Below are experts of layer 5 (counted from 0) of a mixture-of-experts language model. Rows are named up (a neuron's input weights, with its number) and show model dimensions 224-335. Each number is 128 + 24 x the weight over its row's rms, rounded and kept within 0 to 255. Numbers have three digits each.
Before each expert's rows: "mostly gets" lists some tokens that are sent to it at least half of the time. This comes from a sample of Wikipedia text that the model never trained on.

# expert 24
mostly gets: "19", "20", "18", "07", "02", "60"
up1:120140136101141148124116142128122107094120135082103119143111112118079149155144159142161125092073156139135147086115114141100156120128159127173139116125099105160088172143106096100109117111114115088157112113165097084126106100111105122134128127145112090136146156116138103155137119085147155072121162158125149140148118137101110107133143156128
up2:114144085178144172139145158112155177135120064157096141119101085132113122117149139109122165166134112097162127151142131129170151129158118119139119122137127142144126105089144116147116163100138136179132138119098123133125115117095137124136173119115130133103109169154137105136098098101162145135114132140151112147139097135118121113106151096141
up3:155185102098156109137128155153127135153170132107097075133116161121128127099130160069144109141134149123123122103117147167120162135132082127125121152143107138100117099112133148151076167120145119123155155094073122159133123140172143160116139096158150157135100121174114138104160119162176133119153175124143169117113123169116118129141144155124
up4:146123173110133185128126163104138101064145134139132104141133114139112124106079144160141101094120133106151135086119111182122126131109136128149181097123139157169130138139117100089146129124174166176098112125104095159145137081078160136128102086114124109092124160136158148116122134139143126125118154084130116128121121145117141117157119136120
up5:115095187130163119147110081115130168133113095125160113163131126130100096161119096120165115139139125161143076097120127099111117111125114143130126153103141129189195140154106117131131131124143172133105160115131152150125123105144139119117117090137112120167154137140118113117113136096139148153132119080143161148130142174139135130139131125110
up6:137153146166117151154124150160130099090191154093126160124124151133083097104095119085115155122080087177132121148118145117166084088087113127131097107135107145133124144128089192096162126137148111103117118138073114137111135140100126175133101100132121158119077138105135121124103133110107167099117137131109149109123133133097144158081113126155
up7:105140126074152155104128093131132101104086123124159129115123150113120128129115111115111138155134108129131115188115155114140116130101137110137177124147143119152066132131124138100138100106142130171115165145121134141116154138190112078079153164104126157142140135118179139123132103105119141129090145142109156128124080137069109112098129110150
up8:126124154094121137154131154123131134125098130137124111123117119138155099180136157132124120120133090124152108156129125098106086156098077081096076064072156104102134136041110145145129091163173132113122157142125149194115143087139152168142127102115138116151102095163107085109106131080101134079116155132122122093117101135121095150136071154122
up9:118139131125126115118111149132156129139145152147133155145142154133138156103091147120099192085143121156113111091144164155163128150160148147116202133146149049107178109124170116141074134147151114140151118132109128103131090125136116120129145162134104071118159144142087097099124123198142146106149163164119129142090141151138137098130155129136
up10:140097099102105175103123133106134102125094111170131117132123056121127120094144148139117098131123128125168116121142127145182142152146115136097146150117110122143099084123154079087166102121098140127131138129184153097139098130096132126120135111099104116100150108176101182181156145186119116150091101135102145136157148109164114073131146120113
up11:096175087107144127148113164126129121119103121163095097106134102167125164189137096127125145124128129174162140156090106153112108136116111140131105127103131146127130180163144142133093171149146123118155097116129101085111105163120129110125101158094121140113086179123118087129153161120121148130137138148115103107092131132142144112172096131126
up12:150111118124138125118135139079125087144140126137062129161135097114088093125120153147126140069119081175142102134155133128154068080166102142109124117107114097100152091092102132134136096122131160063150124179120158114124097086133072146131131095083147176085143180117097123219156127136148156148127152122136131136123141139082114093111130143072
up13:149188082152120175133139132110144102097123131170147136101132106108122102122111135169107137149099100123138135124142120167133097137122127119132132086088137120138156097104116147159132117109205145127146138155082102137127095129154112171144157162103132132118142135123133167163131191143138172121102147080142165120105111164104121121138124120067
up14:186172137120132148138136158108130125126133139150123102124080085128105090136097115136117133103107144111143138132158090149137104139123117121114113142124121130128140114105115149108157107132142147164125157162093110157128166145142123168122134135115145150140147114173143104117128125142165118163137111109115148093118127125113111143127094106095
up15:130122140131133118127131126060130136107155126142115134137149119150112103097148132132133138105144143114100087160129129130109126130123125128110110152118134145174156142129134123158136149098132131166119127098138164107139087166139057102131109148083119161126119131128134138137130112123148115118097108120162068152095153164158121119163109131158
up16:169115121078116173110148123087089103119114134179141125126087148140121098136125111131139116127156111159103141076169143116148150091105134097101150159127144112120147133147122160111157121139137194103124102123121104146116116156101163128133064125099117120117113175076124102141167163117104091104077123115122133158148103108133113157129127128087
up17:095128044157144108129107140098133135168144127124118141102138107120105132140119103159134185134130151160098136178102105143125134140172102111100129150083129117103162119111164100099091154120123107129132136184115138140143083118147074121115143170076132103089149106102108091114139130131113146112089121156115156126156108114131149140100169105122
up18:111140101108136123093107194090126117117108153126112071145142141142128158108128137142133117077121149131134129133126148151125124147122137122134141090112124115182127131134136116130121138122120148114127149136139118108142132120145185163098118146109119082120127095161181094085133125119110137128100125125103143146146116138124139095154180111119
up19:143130164146131102105136130132165125140152128121115107123150150170128146085097142134129172117109124124149104104121145119099136156134137123154128076127115119103102173134133130113118116093109130145119129168114121132130155151155174106135162126109122135141131093133134125172157102108162118106097132125144117132117151134089089131117113124132
up20:129126118129138108136143140129135135157123124142099086136125136122121112149138123124122128142159131123127165116127118126091110175123116141085081089110157100094123124128122077106130139128151120153173108073086122147112105143125151120126133131155121135123130150173076143141201109160129145175178124178121126092129119136104126101105147128108
up21:159134147127149122112120156114118125097129128118150098126144148120115106118120103128148123166154132100109156133153143088119111087119113075141158084137139097178145143076128157163146131138168121131144128151118131111141121150195149146093117120120116120090083099138183139130128123123120109154144146102149181132123107117103153133093111127073
up22:082134134108197109149127130130144164106141087171134129165129133128111124113129135084172113135170102151148097142110179144134111108174111131116135149138139120170167104113130134133131158097127125128140167095120159140143119093157149107130102119133184144165108150166124108111101124117158128122118124114140090159127144186125158118160151114104
up23:110149107147170118158126157146140144134183128150129143141119152137156138125116146092140162121146095086156120112149130140102121103164127142107084122138095146107141112097110155109107121089147157062136106102104102108138104180129151136123133142154129137148167126109142144104123123125156151142104110150131119099123123119120149055158123118151
up24:152123154092131133156117142134148095090106122147108110138111042096103133128094158174143108090111127076111153096111079157167105139133116141112127140123123107110151113125104149081117107147124104161148114140121130127136149119126107149077120163122142155122149133084098166127112157113129079152153100129124138138129114145101127164121094087087
up25:105165113124124123110140124137090167099108150140153127118076164178150174127116132131150141156078126137156111162110129094137142146153126129140097133120092135152121144162145147090122136186131127110119099160169120110111145152126152116084148148096130108128129154138174111130094130135123104137132153111123134124163138141129157130175161114152
up26:111127103162130137174121156081116155128152124173129145142139117138127096155104122119112141114124164177127107153174080122181130075141106127083143127112110104096173128111113099140117108117177098103193121177128125089139110101123115138116123096090151125115149142149095155144127154146155146155111111098137176140121094130100132131104160125100
up27:139161137146139130136140156103131115093104169166066124103120128124121112141162111145093125120099134117121159139116082143122128129124131121128095146123154140077114116129131161101094167107144087094153127146138134127138144176128119096129124155097144142127141128112125100132144127128147092134126102110149136146144124130137122173150115145132
up28:102141095147128131170203141149118150134128119135132151132097144090122085123124142125120109122095125181147132139104099154125140168117093129109141166140116106121127132179115136121155131147156117110123114118106137117131147147127107104156179135120144103139121110181156134102114124126107087107134138127120088123137171111113082131107139124113
up29:093135091149127122141137142130146151115141125169110146130108115134097150148152145122173118110114100120161150109087124142101160141146150121165113085122069121120129132132129112118129158129138125080177093162124122117114113147132150073129127116101124142118139188112150120110138135108163158137146152179130137103099148135079121104152131116126
up30:148106132104110130131147130123093148131113118109095156099150063133118148143150133144115180144098096086108130110125159146099143121148138140182130119130103141134112160144149151079088116130125124125136089126135124083108109120110082127136160145157130155155101137077108129148148135122117113102131144152121158130160131110073103158118085183153
up31:138152130089128100137137136127117116108118131110133121109148121176108104154123151128159074109117096114121147182126112107128134160122115125108118128130130089139106150136132124176129077179182108103120134129120152122132133091125102158113144087104126135111129118106101131137154125161081162102106158121145127129163130162150104123151090122075
up32:127146121131147157120141148107112119136093107180164133119121135130136087168113140173145122137152150106147105131129141112118098111144117104105131079132151122113134152123152127180107158120165140182133208126082116124149092114123139146155165144083127145116122140099175128140170166139115086155062155111129134149107093169090128129153158097093
up33:120128127102122084149138098086104125154145122141124115113112102134163109095164105121136109127144130081101120125105106123121134112083147124133092174098133124134153140113161114108116148085117140134129107104139136084118111215131066107074171151117130122129155114117125132148156122126149147170174151100145118161126137164205136149122109154161
up34:153147153144133188116133148103117171154129102135107108138103112145130137155130144091117180141158127134106144155149121165120122122132101131083148072121156145096140103149135134145154140152162145134138154083084087145157109123091100150117163086120153140148110128161121129160117136098176103153090142101109118163105111170135111116134143141087
up35:135161105143113149141146153150153147125115148119161125145085147130093167132125146091111164131161133137151174158116132160101132149072132092133125072136108122129099162090140138160109114110136136105115158115106142184143108092165127132109164146149130126086116146116163113097147143125143152147103159151133116122085169152130124145167087114162
up36:178141139109169180122137130102102153115127140169120156136127124146132155132126165157150132048132135108138130126124113150109123140123135104140091055103164154138117109120134150091130132101142180116127151121159131106140105155107129100126124132112131129133105121179161140121135128163097109111120114112113142112132142161140142124141101139089
up37:146101164135109152130143148158130093130100125166149119118130149153138102110137117148111137146132129049080134113134116117161112121121129107135136150112115130142144140158095116099121126137131156124128128093118117172131177162132138150094099153154094150162102128108142139118135137145124109129106165149166083131122132125130105179152131123121
up38:100164119099139135096132153114107123133099091149095123138141125148101089146116124104119123134141199166160140088112109159134106136114118098130149077107106125129149114173116115123122171128153142127123168164140127093132130144131065179146089100108129131085090141106095127152163182155109120140111115114128131169104150178129132165134121147112
up39:127118134136153123135101131135125184141093124113082115147120131113124176142122212152150127115114150113151099145108169123102152126137170143098140169134105162129110090112098164154136140150122108120127123144148116152105126118156124099090123132134121115108096129120135160150152084113119117122156114115101164132144128155112119140161100154147
up40:158184106144141108116130149095147146128148138109147156120124136114109177130117133131164120153160140162145118116109198129122074074136161034124131103144154131140122103123158134153104159119105126113117164149124110119128120158142137121118141137103090135105150132084157092164108125120127122145124122160136151111119121120161118158164119130132
up41:128130143066113152142152167129140086143124118122143130134138099109140128155144121125122138113101157130108148103116110148108159103135119130152150143131125143137104135151163105118101119109161122134158137110112090116126175145125170154164118130124124110147092132139149099152157122113175105124137110187115124136102067110171070144099183123143
up42:136193151134160141186133089136113113100135108119063126121124113102094111123117101141149137129063136161159135092148104106111136138136127137120137113130083123088115149174081106089100114139144100097139098117155119118118099151128107122118189136135128087146162123136135131151125087113159169092122103146124154110166138125137110097123152139143
up43:119109152136125168135119113131109108072111139129148132121121133164122107091160074119131150138138103087143131101156142115182160125109111124145130152119147155173122129137095139067124114176151151127130125106136109145118193163085150139129113145156137116170146114132125171126135129170128110075126152141160121106142138144088128149133154139131
up44:162084165128135143097171105115107121104132116109128127165146159147133163125143093116096100127127120163132134136126101123132125130153112136099170122142151141099121148109127160115123112145145128104130121120103088129129163122129160111140163123146127109132111115171157110140123120151134095081118141113145193126153133118143126139123109122107
up45:136157131068100160152127159150094079097119147126069154122109145114150131108148153162110094114134111100123143082113123124144120119144155105104146138114134121122136104129116153122125111123148124142172138107112113157159161133109163148133136139137122100120100115115123130147144179097136120110117158127125103125143148131172142155150167125126
up46:108147121135108110091101124118102121080110123134116132144148148125097092168102098127168093140138140138159128128146106147096097149179117130098129140126088132124116189110151105119110148109150112133104140168132136122142122147085161120146168145119129132140108122192131150132153144118112124119104087081180140106133179160116152155152122141118
up47:113121128104181181100130144121118112048130120171147117128084102136148171102149202151150108114115130131135152084154184099125121162170149107120148139129127132159149161091145142159134158141101141140120151105112173114138129103145077099101204127110132136133102113121129136124113161107132077151128144119146122119114128153134138102168088127119
up48:116154109095158158170138131114135132110153145084130134117126149132105107111153099166141097162100159170124165155099113151142108116170159078149122122120090119133109096146104124176129138159134108118093107114142105114134093091113135137102111160128098169090114139111106119149129090130100074077108130109112128124130137145133123156142130149149
up49:173103160109156174127159128154105110086107141105142102135109133124105185126163160139101091113095125138130137165133093140109117140123135106130160141133136094125104140116156114117191087131123116131114126129120170152140127158132107121144151087092133160128104124109134137144119132144101075124098122129124165111128157133128078103150094119122
up50:109150128119101185130137143160121091113068106108100129118140112170125134139158102138112181130099154171135115125137155117148134118135129141166144111141156149179095157135168098108142141104163102173137161131143155106112182151108161144155101130107129151159116163148058126140139121110165138098126197113116122102151090125153086157124184131118
up51:111127105106159102116125160159105083118150138114093130131138115174097175105137154151117136099115141133127139121112167130121142100133149121147149131132094138153131161108104138101114140116118130104135123135156114100128115096118121122129111118137101118106118151104157147126161133118148119086126179177155110138154126150111104098138098115131
up52:125129124106145152123158122119144134102080122112102119113133157108109207118146147155135149129084140169145113142131115150098112116121139141131157106119136130116098139129137105117160115134106148098085112156138124127159122142110160132174181104107133094107119129114131105115135128122108097067116128125120119102158143124156121113128108130106
up53:143140152105108138135127113173142081128107087137138118117148134152139168135128142132094139129157082100110128088136077108139138170092162101111114103105142129101123157106168098113136115140141140119122078148103142164103152131122123134107154109138160109092121150136103107147141149148103145076148161168144114103135113145166062121118122139134
up54:101174183069119179128117151144091104113087109134103160141139134116096096146134121165096149145134158144105110094129130121132142076127131106127129071123143145139162128142140131124125184132132113114131143136128115096122069117135097142132096142121106161139116127147116147193143110108122097077125152135124127132133125160107126174129109145094
up55:157111133103151137127108133146141152081099088179116146176119128131156123126147080092147110105170141144137075162131085163104153098140098102163160128106111150130103118108180158071158141152118157091151121117123124178147129125123128144119171118117107132113102127101166116155107124117140088082138129128143157138124141108164070130111076128126
up56:104131142150122118130137103168148092151157116133086114122121131112159147171134112142129126157148115167120110151162143109119135095139105112101132095110060098132112112092105113170083132092154151095126154140145119139136145108117144143134114130070150145131125133130158117112127156110194127145149125070128215139128129126123137179144130133118
up57:119141099113154110179124111111129141136125122113174156130148131153116143089182166122157105125134121160119122106103160126086149124137118077155115099128111138169122134112156096153163155156140116096120194110131136143123121136137095139110133165106135154099127136041145132093147106119137139116131138149145138105111081136174074173162091103147
up58:114148101092130155145118167122122167094126102163099117112121142117175168122155155112149113129086109105132149087111084122143149134164152144135132126103103135155136112141083132111119162168113127106160098099137092133140102123133161104113138104097152092141062147132108100133169128104173127107134155133105129108122124142111131094150142108131
up59:090126111157124135155142112097127165138139126113139124118136107166099100097114105149124146151132107155152087126144116129160082148100102116116134123115154126134151102145101093123150077118156097152160097122097149181121123077114115146117134124155141130179135207084105146128140119137120148115114130135180121176171106135125130093133123112089
up60:136099099154107099124118109126129131134126104112120151132148141185133125177090104133115111134067135155139098109146118114140162102093127130127135129110186108190143129117068133119085106132143139083119177153123153147126123093147102146150090116102134156157145131127104097111122119116143166126133134082174143179180095166123131159162137126086
up61:122152083151179112167124100126128140110154157134101164122100144112100110119101138093133163095120128153136159126104109104124099087111108115107050122157147135098126109135106146110130180127112155091153159136091134126101092135164106092110129125112152137074126120116119087098121133097135157110132113132094147159102144117150151124124101137156
up62:162103154090157162125138128140128097071113105128043157108100095143129162131181127141143158141131089103152152104165143155156140122163143135101149155124119156078137144133122147077145133136096138101124134135158109142151122148129088152130102133130133127140098124130104135168129140114132062108066143113142164137114147100133104136159124143125
up63:126115150109141121135112129126165141112082107172099127124134117131181156140175145111107137106155082117128109092159097135122088128163093115119161155099142089105189095107088134103132142143152127104119122200111102171145127120116144162110099117121142129124114147136130114092128127158140095084111141115135113124154122128134134160102072116084
up64:119145129111180099145118153122121101136113101127106147148133158138107094166079153185150152108138136121137114165115100120218115088106183167140140125130097156127129126135067118138132130170117126136141125163154175133119131127142115135117098126078127142076130138101117117137157150132111138141113142116105139101160117127128126127135111127115
up65:167172136138144176102131144133128175135092111120108138132147105162123135141066169156136156105109097140116160129123149141164114200160127134104142095131109119113131161117128162152176112172112128131115130162126180127142106145128115124124098142118123137107135093135117129138121147140109134104105108101154109134098156141136141060188081136126
up66:099137114161123131138150153110120188140112129145153134134122150114090110109110142137151134158103135164126114140102168130119088098155146082133133117123098154106154091129135130133137122138164098106122162150081113143120104142132147106154146156086071100152134131105145089122147152105117109121125111139145141122093120099124143147107132165115
up67:126128112122151125126132123090128096145137070150102134130144124131155144140124147147115164076138134136181066096122131086118122148133128125115153113118078134106142127126105136113134168128124113118138149189113141132135119120105126143132151123084115142109113136165121148115186162145156103125099126112118132110113091113109130163139117137150
up68:137124130119105181126126127148146117154153135143152091136119106133163154125141152134118155104143114074113125115115134158134130127149092127154141112137094112183129134110090129117131112128117133144107178122156177166132151119154118135123140168122120093128128123153157161088129128078126102154135145141130128125134119113195093171139122105136
up69:102176116130139157121137144126156129113095118151109143129096148124140158176175151124139117092144127168132121153142120180104079146123117127095132122132148137136111138124118120136141115141180131086136105137102121132141203182142171136130176112144118168102128111139137123161129152100119127131080144161122111097117132113107093157149095109141
up70:131149108136144145145115154133122100105134108147163151142103148118123066119164135173194097155144157123122157083113139123116088119157169070118124130118160168112117151112131129131170090153143162099112125134140125193115156162107152119142141171131106105107108137133158114128159143091110122169116137124141147114143182118159138161137122125125
up71:096119118113106153122133148139131191097096130212100121122133118179116112090107113119123118138135167140141121118147101106154125157142096119099132161125123088098143159164096122128099124133158097146161117095087134118129097160151131111120134121160105110118154120155123148116168113125165156166155143124144096137141094160118129147140119115131
up72:110160098159129125129122124134141142086117101117097131115098130083187163113179149104122150128128126118161075128119144101142073143141101100147056126099128123153093102098152148126140190123131120128141148128120118107140125122109129106143135090177163127088160117127130105163154098136147106113139128133144154103090147174101132106098133123123
up73:194099168122121164136161123119134136120113099107123121146136144106107171172087110137126185074123089153144120145127130107136071148117142135152108088131141112093150156088167127086115081144104143093107120142097101163138090120137108133156137125129145119089165145122130161095105201146126118129108157117102132095102145145099080127167110145133
up74:147182108085137100111113155116118091130105107127137129153132132157121102184106132119125125111106118145129109131138132107139105108122172119142150091112137149160143138133136127162158089181166169169119115176170156150141135080123150169151125133075113124083087153130126083129146111139104181113143125086143089145136134127125132133133120155138
up75:124146086114110153124123113115133129108140105100120098133113100153118153108143129136172147131070181126140141145131143120163156096121155105174146133161181129173101140123111134131111134153139133139135173140135140147122126117113105151146103102128108088132109146184150116116159121131132123134143139146127103148140108137147118116145161155111
up76:135124148111115157173152154141141151124124147112142130104118109149117100152126120120131152112111146133128152149151122146102094143134136143129089076132130093117137185143167094181127124095120161125156110119123101092123157122125148128157119117116122190167052151115125163184112171128111119111126119094134134133140140156119144124151131131127
up77:160127118107113130145112123165098078176131089132148136125121100103152102125102129127131094153140119106113127148104123100147093146106151126157120098141136118154101094128163128184129117153125103162156150114152139126123078176154141085131134123113162154140127135074107141112111122157132124168067146136108113130084086123122128150127172119112
up78:148151119114125158107129150121117120158108120121088092143121074131121114129134164140117148094073149080128111116125158117143125143156121147106152105135128145189113144137146107140151157123126116156114163175146149109123129099121114121121111105076131186120142158141126137194122126133150134179135098132153148116144107122101124120130173139144
up79:146128115130105154096080148122100110082149149142119162114120106119145102092095126145134150128077090078143111125140134129187098146096165078135130114127142149136137105123145129095132118064128117103121160152152146146129118131107091129086130151154141132164140142111131173115126146108127113122089145077132167121162135158137137111167089148091
up80:118151124089121168131174144143141119134100134106105111120105139130139183154141158146100149120127191178137136187117123151139146076112177150097161145124115128112095095175150089138120136165131103135140110137136132175110124154080141106137130137106099112133104135156159149119113117094112172077095158119116137141132140117150091165136151153140
up81:177165104124135087117119133154133139110148141137083117121153131121120115111117101134083140132125123140113106158147099152139108145138116127153065141130120136104172163128137168099131123121140107129114107088113131095133114153104090128161065063111110142139076101165133118139188135114144156078087088117102092116110159128131177144128094137114
up82:103221134112159153137125082125111121101154128097130103134127135111122177108119116161137136136111129155097131131118162109115131123127154135111132090127137146184103130136084152157124143145140098094111110106128096084148148117115139089099138148143112134158093126122153093156181114135110135075110130195140133130148111132111130153107113129117
up83:149149144135096182106130139154117150140116142131138160115118114193077132117102100141122170165099174148170139091148142137148143110083165128115136102132134127171159200167111117120116137121132186146141136117109104144136124092076103158137156135106122173168097153119114158149143128152110178143130144152106110126102111121092135126133132103139
up84:109149121170114118113133168107153096160134125114178122112134133138082154137101137123095199111099091207125107163119109134132136108121129116127137111136109139124077129110114102127140097117171130087120130186088127175126108122148099148128135135148106127101109138109132118127133105062128160094113160109123139109140111140148080109120083136155
up85:120110168150112125153137088129106151098162125120103150098104122138098117119134170103146075119107132142137140142139095097123143149155109138124069090142092095132149126123122078119119146105105115148136119128139173122158142144120118092146123092114135146104127098110105162148119122073129176078152097160104124125117133120126152080094178135144
up86:117098143104136152097130101142136103073135134128122142143088127152130082125109099134185084147149154123181173130142125170122080146155151111158072148128134132129130127113147130145072125148093127143144140125082127128129185107113145124105166157123130128050137107078158129124149148159134110148113148089115108138118132146110115148141108107081
up87:110113121136141147113149091083058118125108143146136136121136150134107119106116119130138088152159133086111122094131141119098093082125148086166117128123135136168133140091099158132146136112182147143130166136112134101110210179112120120103134148156142118152152130108110116124144114109137122121126125164139106152154162125124122143102095158123
up88:179122106111117168110129112125123131076085129115106116135114113179143148113140183149139142090106136145120155100151153136165122171197128117092142140128127116152101135108102138084204133179130125109094165183157139094124116145088126117170111139073160131114092102188154170156137163174117098137106101100136187124144127127105141098125121112133
up89:095113158135136171118116141165088116083143109154160128113125139119137144131116121120111132149115139141135127081103123120118133104108118097106164076069162134134144127160105137115140170094148112180101175160149116166133164174111146147125101096102108153150080134107148164129087141122118154089137154093105163103148110099119146162133131132100
up90:156157136152109130121141166114141110094124127105146154127114137118076117108087098145134116165121122162174141140101094087171070075128155093132158098116132135164090082130126117122187115099115138142122124120113123157143140099151145133092131115132121149095121127092147104172114109137115132120137128110110129106124166106160129142130128126134
up91:115129107101150134153142149125130121115119134149116119116120096141143110087118099123135126123146116145129090147132094133179136111122120141103139154124073123156161078126100155058144155161158128150130108144109157142141089062142079195079148143161154184140120165113121135143111102153128120133133108106126109099166125105140113163133142160110
up92:127166117075118140113130149162140129122157121090137182134147090128137139146138185161122164148126117097123138118108143121124136183125126144152129084135111154148125192135129120083126101199155139071121151141139114138108119097104121124100117133122138138115123127108155152193163156127126142139118136150132137114151118137076132138104109076145
up93:111125120067110139155131137122120111106071128123121109124130132137113121097148077155120081147107138157114137119128081112120101114093114123109106130114081147120158153149110106099088129113141120147117122126124092085144137109108122136098151122104109099120113104106160142102129117107108143125122114081123165111152120180133079148160111105137
up94:153127146121140123120138145122172050125091103146118100114121083117106116127105113161124103089127165102135146139099123148151126147120120118157188130140096128131130110127114164109172120152135158132111142128131137184152177118148138113111131169111119115099144096113131135154106145100118073145140136131159120142080115133105093140112081109074
up95:102149110158135125130133107142128089137148118130094145131143125090160132141168114158138121126132094150113115097119125111104124106121091118137083150118109154125121138096096150096145119164107100114122148134128113138111143127120115134083112148171140107104111114105144118131161146058122117072126117136124150131128141157138086142116114155114
up96:142127148124114150153100124124155148112175125067148148122131130123121132128142122139119132128131146164134136155087103139110078095107151070152143112134109107160095117139172083109158093150120138148136152134109123158134121066147131090145155180104111146139148118081143109117124162106136124103098146090107136128082137152151082151112165114161
up97:103170127133173176146150139109149118110133127102078107124120114135092109155154133144174113080116151141156103103111139113117108121137122126117139103147087140105097126115112084088135120151117138084137122111166113133131105162142153136152102184190140146086109135099112129146128112101112127108128158141153139126141129129154087131158105127157
up98:109113114126111132124134141166132110109154133162123133108101120103203116106175143078169107104146078182108101133139133117103117166088120104137141145125113105136130116071119124089105148100126146137136113093115129109147113143167134098135167141172123148137124095103136145161117107103178115163163135128136156136108108131145127102119103134134
up99:148140142135108176140110144140141139111098115144093117115128116121100112160132098100149070124131153182200170122135122154124099163125113130067107116132150180165088105138136122133202080130131109112117111142093131119128147130112138161143129137098132172148125135120130139131093129134158090153131149074127108104107149143129105115142120118126
up100:112156071079121081120129118148151122108130130124083153179157121092101125123143159169138134133144142106142099099117126123121130132134150148139129087139087147117097127115131127106143099162113094102112122104120141088110144119134120164099098112170118104079152100091180124134136109089118098096151154134105120129135153132154090123132135127150
up101:122128112119094112114119144121139168122138119101108121091117094136140139130156168151136116138123091115106136113125123140113120152131140117128090125143118128163107148175124135158111127139144128172105109115116134130144126159115111113128172066110154146119135140147131148145144130122137174109050135079114088132156137148115147155115116126067
up102:084157087153166150121146167132138112132107115110117106109117153160154145135158134145144144142095147173126130128132144211130097138138157135122146155124105140141093132165127087125112140084133132123119106125128137100129144165090117126137119108114117151098084120118132145135137110116113158119135137125122116108157161129164127110117120119149
up103:139113143121171173134139127145082147082128136085088116103080090127123101109142110118156136122119089111159083139141127151142090139105166091098157131111106114156113147122067139117125113144138143100177149112147113156136130130108138126139166135190120143107115157094084147141166129104134136094095140100166125123094128130150124146132170150082
up104:115134110087120149108119097164082125097093113129138119134130145104106122099121156128122097102098140174119116135130155124114081186110118120140144144153113091150131115148143100143171110107166144158121124143118160110137113149114162111158155115111130109113112121128147147122153157109138131070116160125118094101142142170112128078133133128112
up105:115128118084128143144118126105142101119171128114135142111112131144129104135099178157113141120126131122131147142114142164109132155102123133130143111093104139111100119168138093167187118133131127170160090104143113154131145126158131101129107109105119137099084096130082105163196119179113143139129103144134128157131128148159137110135070127125
up106:140138129085138093119149120142164124129087122102153112127119129209111110147137100136103111099129107116136111159137135207144103153104132140137125149140136073168084175153143079154146086176147147122140107139150132138137122143097095102172108075123122163084096135155063164165139114164092185143139128117137137124114146129134112126120083125111
up107:098122068118124113147144114138153125194139132132141068140120117149145112160103174141136078133104129144134121183100078129113121144105113135139097080112118093117127144122120105179079128149125107172150145127102123150115146128083126085112131131115114120132109136137104135120141171119129144151151139117137102149155100147158125127173122156115
up108:108134131131116154140148108113154092126110135132152135125134113133135093156145152103121095122114184147143141144105143097121144136115115135165130111116137107115162160151073133167113136146197130120127127104103134180122159119127092124102126110097145138133089113097152127116181127136123130123142140153158109120144075150156081143147065142100
up109:097149167128148076126111123135140169134114093127140124141106110117116134124095136154156152156152125126178120094126164100174114112126166124097120129144144130156129163083135115111116124128129168123132203159140200135128103121152137136128095134129092130122135176131146137153127114150130118124116151077164098124117171162120154178175163126099
up110:099154116145123109140143138104142086161166144101113089129134118128122145122174113154149102161122149150117122129126139154088133106105144126174135155127103134132108098136079152114100091116128135125131144087113132089136112115108155130101106141068123090118108108122121129143116125132089139104133114187133183150152055136107125137118121130163
up111:145140134119166144132130148110128132105075140131077110130143108123101147102140070120126100131108159148177123139107110178117082134143111129119133092128154129117118127181136129094164110132105128079127111125148109110139119199092109146135140125134119151151125144151113168127117092119116126083115110118143111118157157148125098096134056125090
up112:130153126160134103152109121103146100108132105141113129125126068102097107109103113142116130134133104101102126158105103136180094147158098135124131063136126118132119117077119155120140143100169101137137122105136157127137082160148090085049155151160126124142143106141091130122153090144136163152143106118151152116137130125158139109096126128092
up113:126133107105092109097140080118118133131103094127072089128142103105120128156130168136108145115121106119099128120117140152106123155163125154129149132138098114120093151182150114140086120116124141126135093156138134119136088158111098134136134153152121134125124127144128148186149137165117155117107157126175094122153155134106092129129146141133
up114:117129125101133127128119172044132175123131137132128091145095090185145137182145141133127115125108183110145108117146117171107145075100113103143139135112077098151096093177109124093102163153147149113133145134086133120131166100107130110124119133127112124134153134095139089094126138124126139083135121170157144141159106150135139126155142157128
up115:106152132167079082162125159116154118121143148140131125125114134114152165097144147090116162107113124151121135170130094176119052114171096163123077101111093129105125143129128106134105107128144120107121135114152139079118155073122139115138125133127124144112106097131099158127148127101159188112139120144096151110086068144126122125116156103126
up116:159132151089146136152120126139101145156132128127117125110114105131123113114109092111112074152128167171116128138140113169154112149100141128100109122144108097147120113172164090162110163133105129127136136087190168171141128140179103122094150135128139166121136100111115133066125151133142140123154110100154103174088103122147126119155122141112
up117:113158129121126102103133142120136122148100149135156100151128135119155187130157121135157161095157098112133127139117171112109119111144105117130097113137129149106086168121147136139123120144153133116121163115103158153143123100162153123134144103151127142095144125126135145126145165160094061137147140143120098104099136151103108150198100131092
up118:111182142130147134164109157109130109113113121121129111113115103158100164151150085084151133118160105143177082170108095169102111118131181157128116129135108143119129152150145107128148123111126179105113103133088146162126140089118158151076118118121135131146148149138147126108136140139151145165109207100149117109101146118109134138162111130141
up119:121152090143115166110106112104136113107142087112153144101126147151123121112093112144131098151143122137116159105117122116139095132109122132137131122090164116191140156146136120123166127126103094166105211140134115175163138130111145115113120129109104137110094147079090152161175169137124095097122156101136165150095068152149147168142150138108
up120:168105149133107096143108148119161144108147129155120163162117135152152087150150130109131124124129159118134095140130109108129116115077133100135084131099135092100168084091103171123118076150151124127147139158144124153149136128142130116139136099110109131102148121107117092132112155112124150111120139140135100178149140144153122167127133122140
up121:116141101108132171140143140106109168132122157127099139156124147183099100118156115115163086120130185122104107149128146159119150115139129130133158142132082111117142091128148137098119137176147113116131125098110101132128197125141125178109095103125107118164121124086134090128128146155127129151161189142146105154160182145130117072119145151112
up122:152092135169131152128157143070120077143134149153146146123111131114139093119141091148124119126141140133122129109113133150145124111126101099131127129126121114105148094099106163117167155136145133165144142117125131169152165152153135152128116131143112092179146122114122124158092102178090083158109130109175128134141146112120157166123148137097
up123:165122165129142162136147147113113112142128129167111124120110093121105120124108149110122097079139157140160143078110129156131097168160125123115115061121110148115169117174139103120109129146142109167135164095155145145123176127120133114151154163110123136101145107126110117108125132116141113175170110116115105120103078134111103138114103128086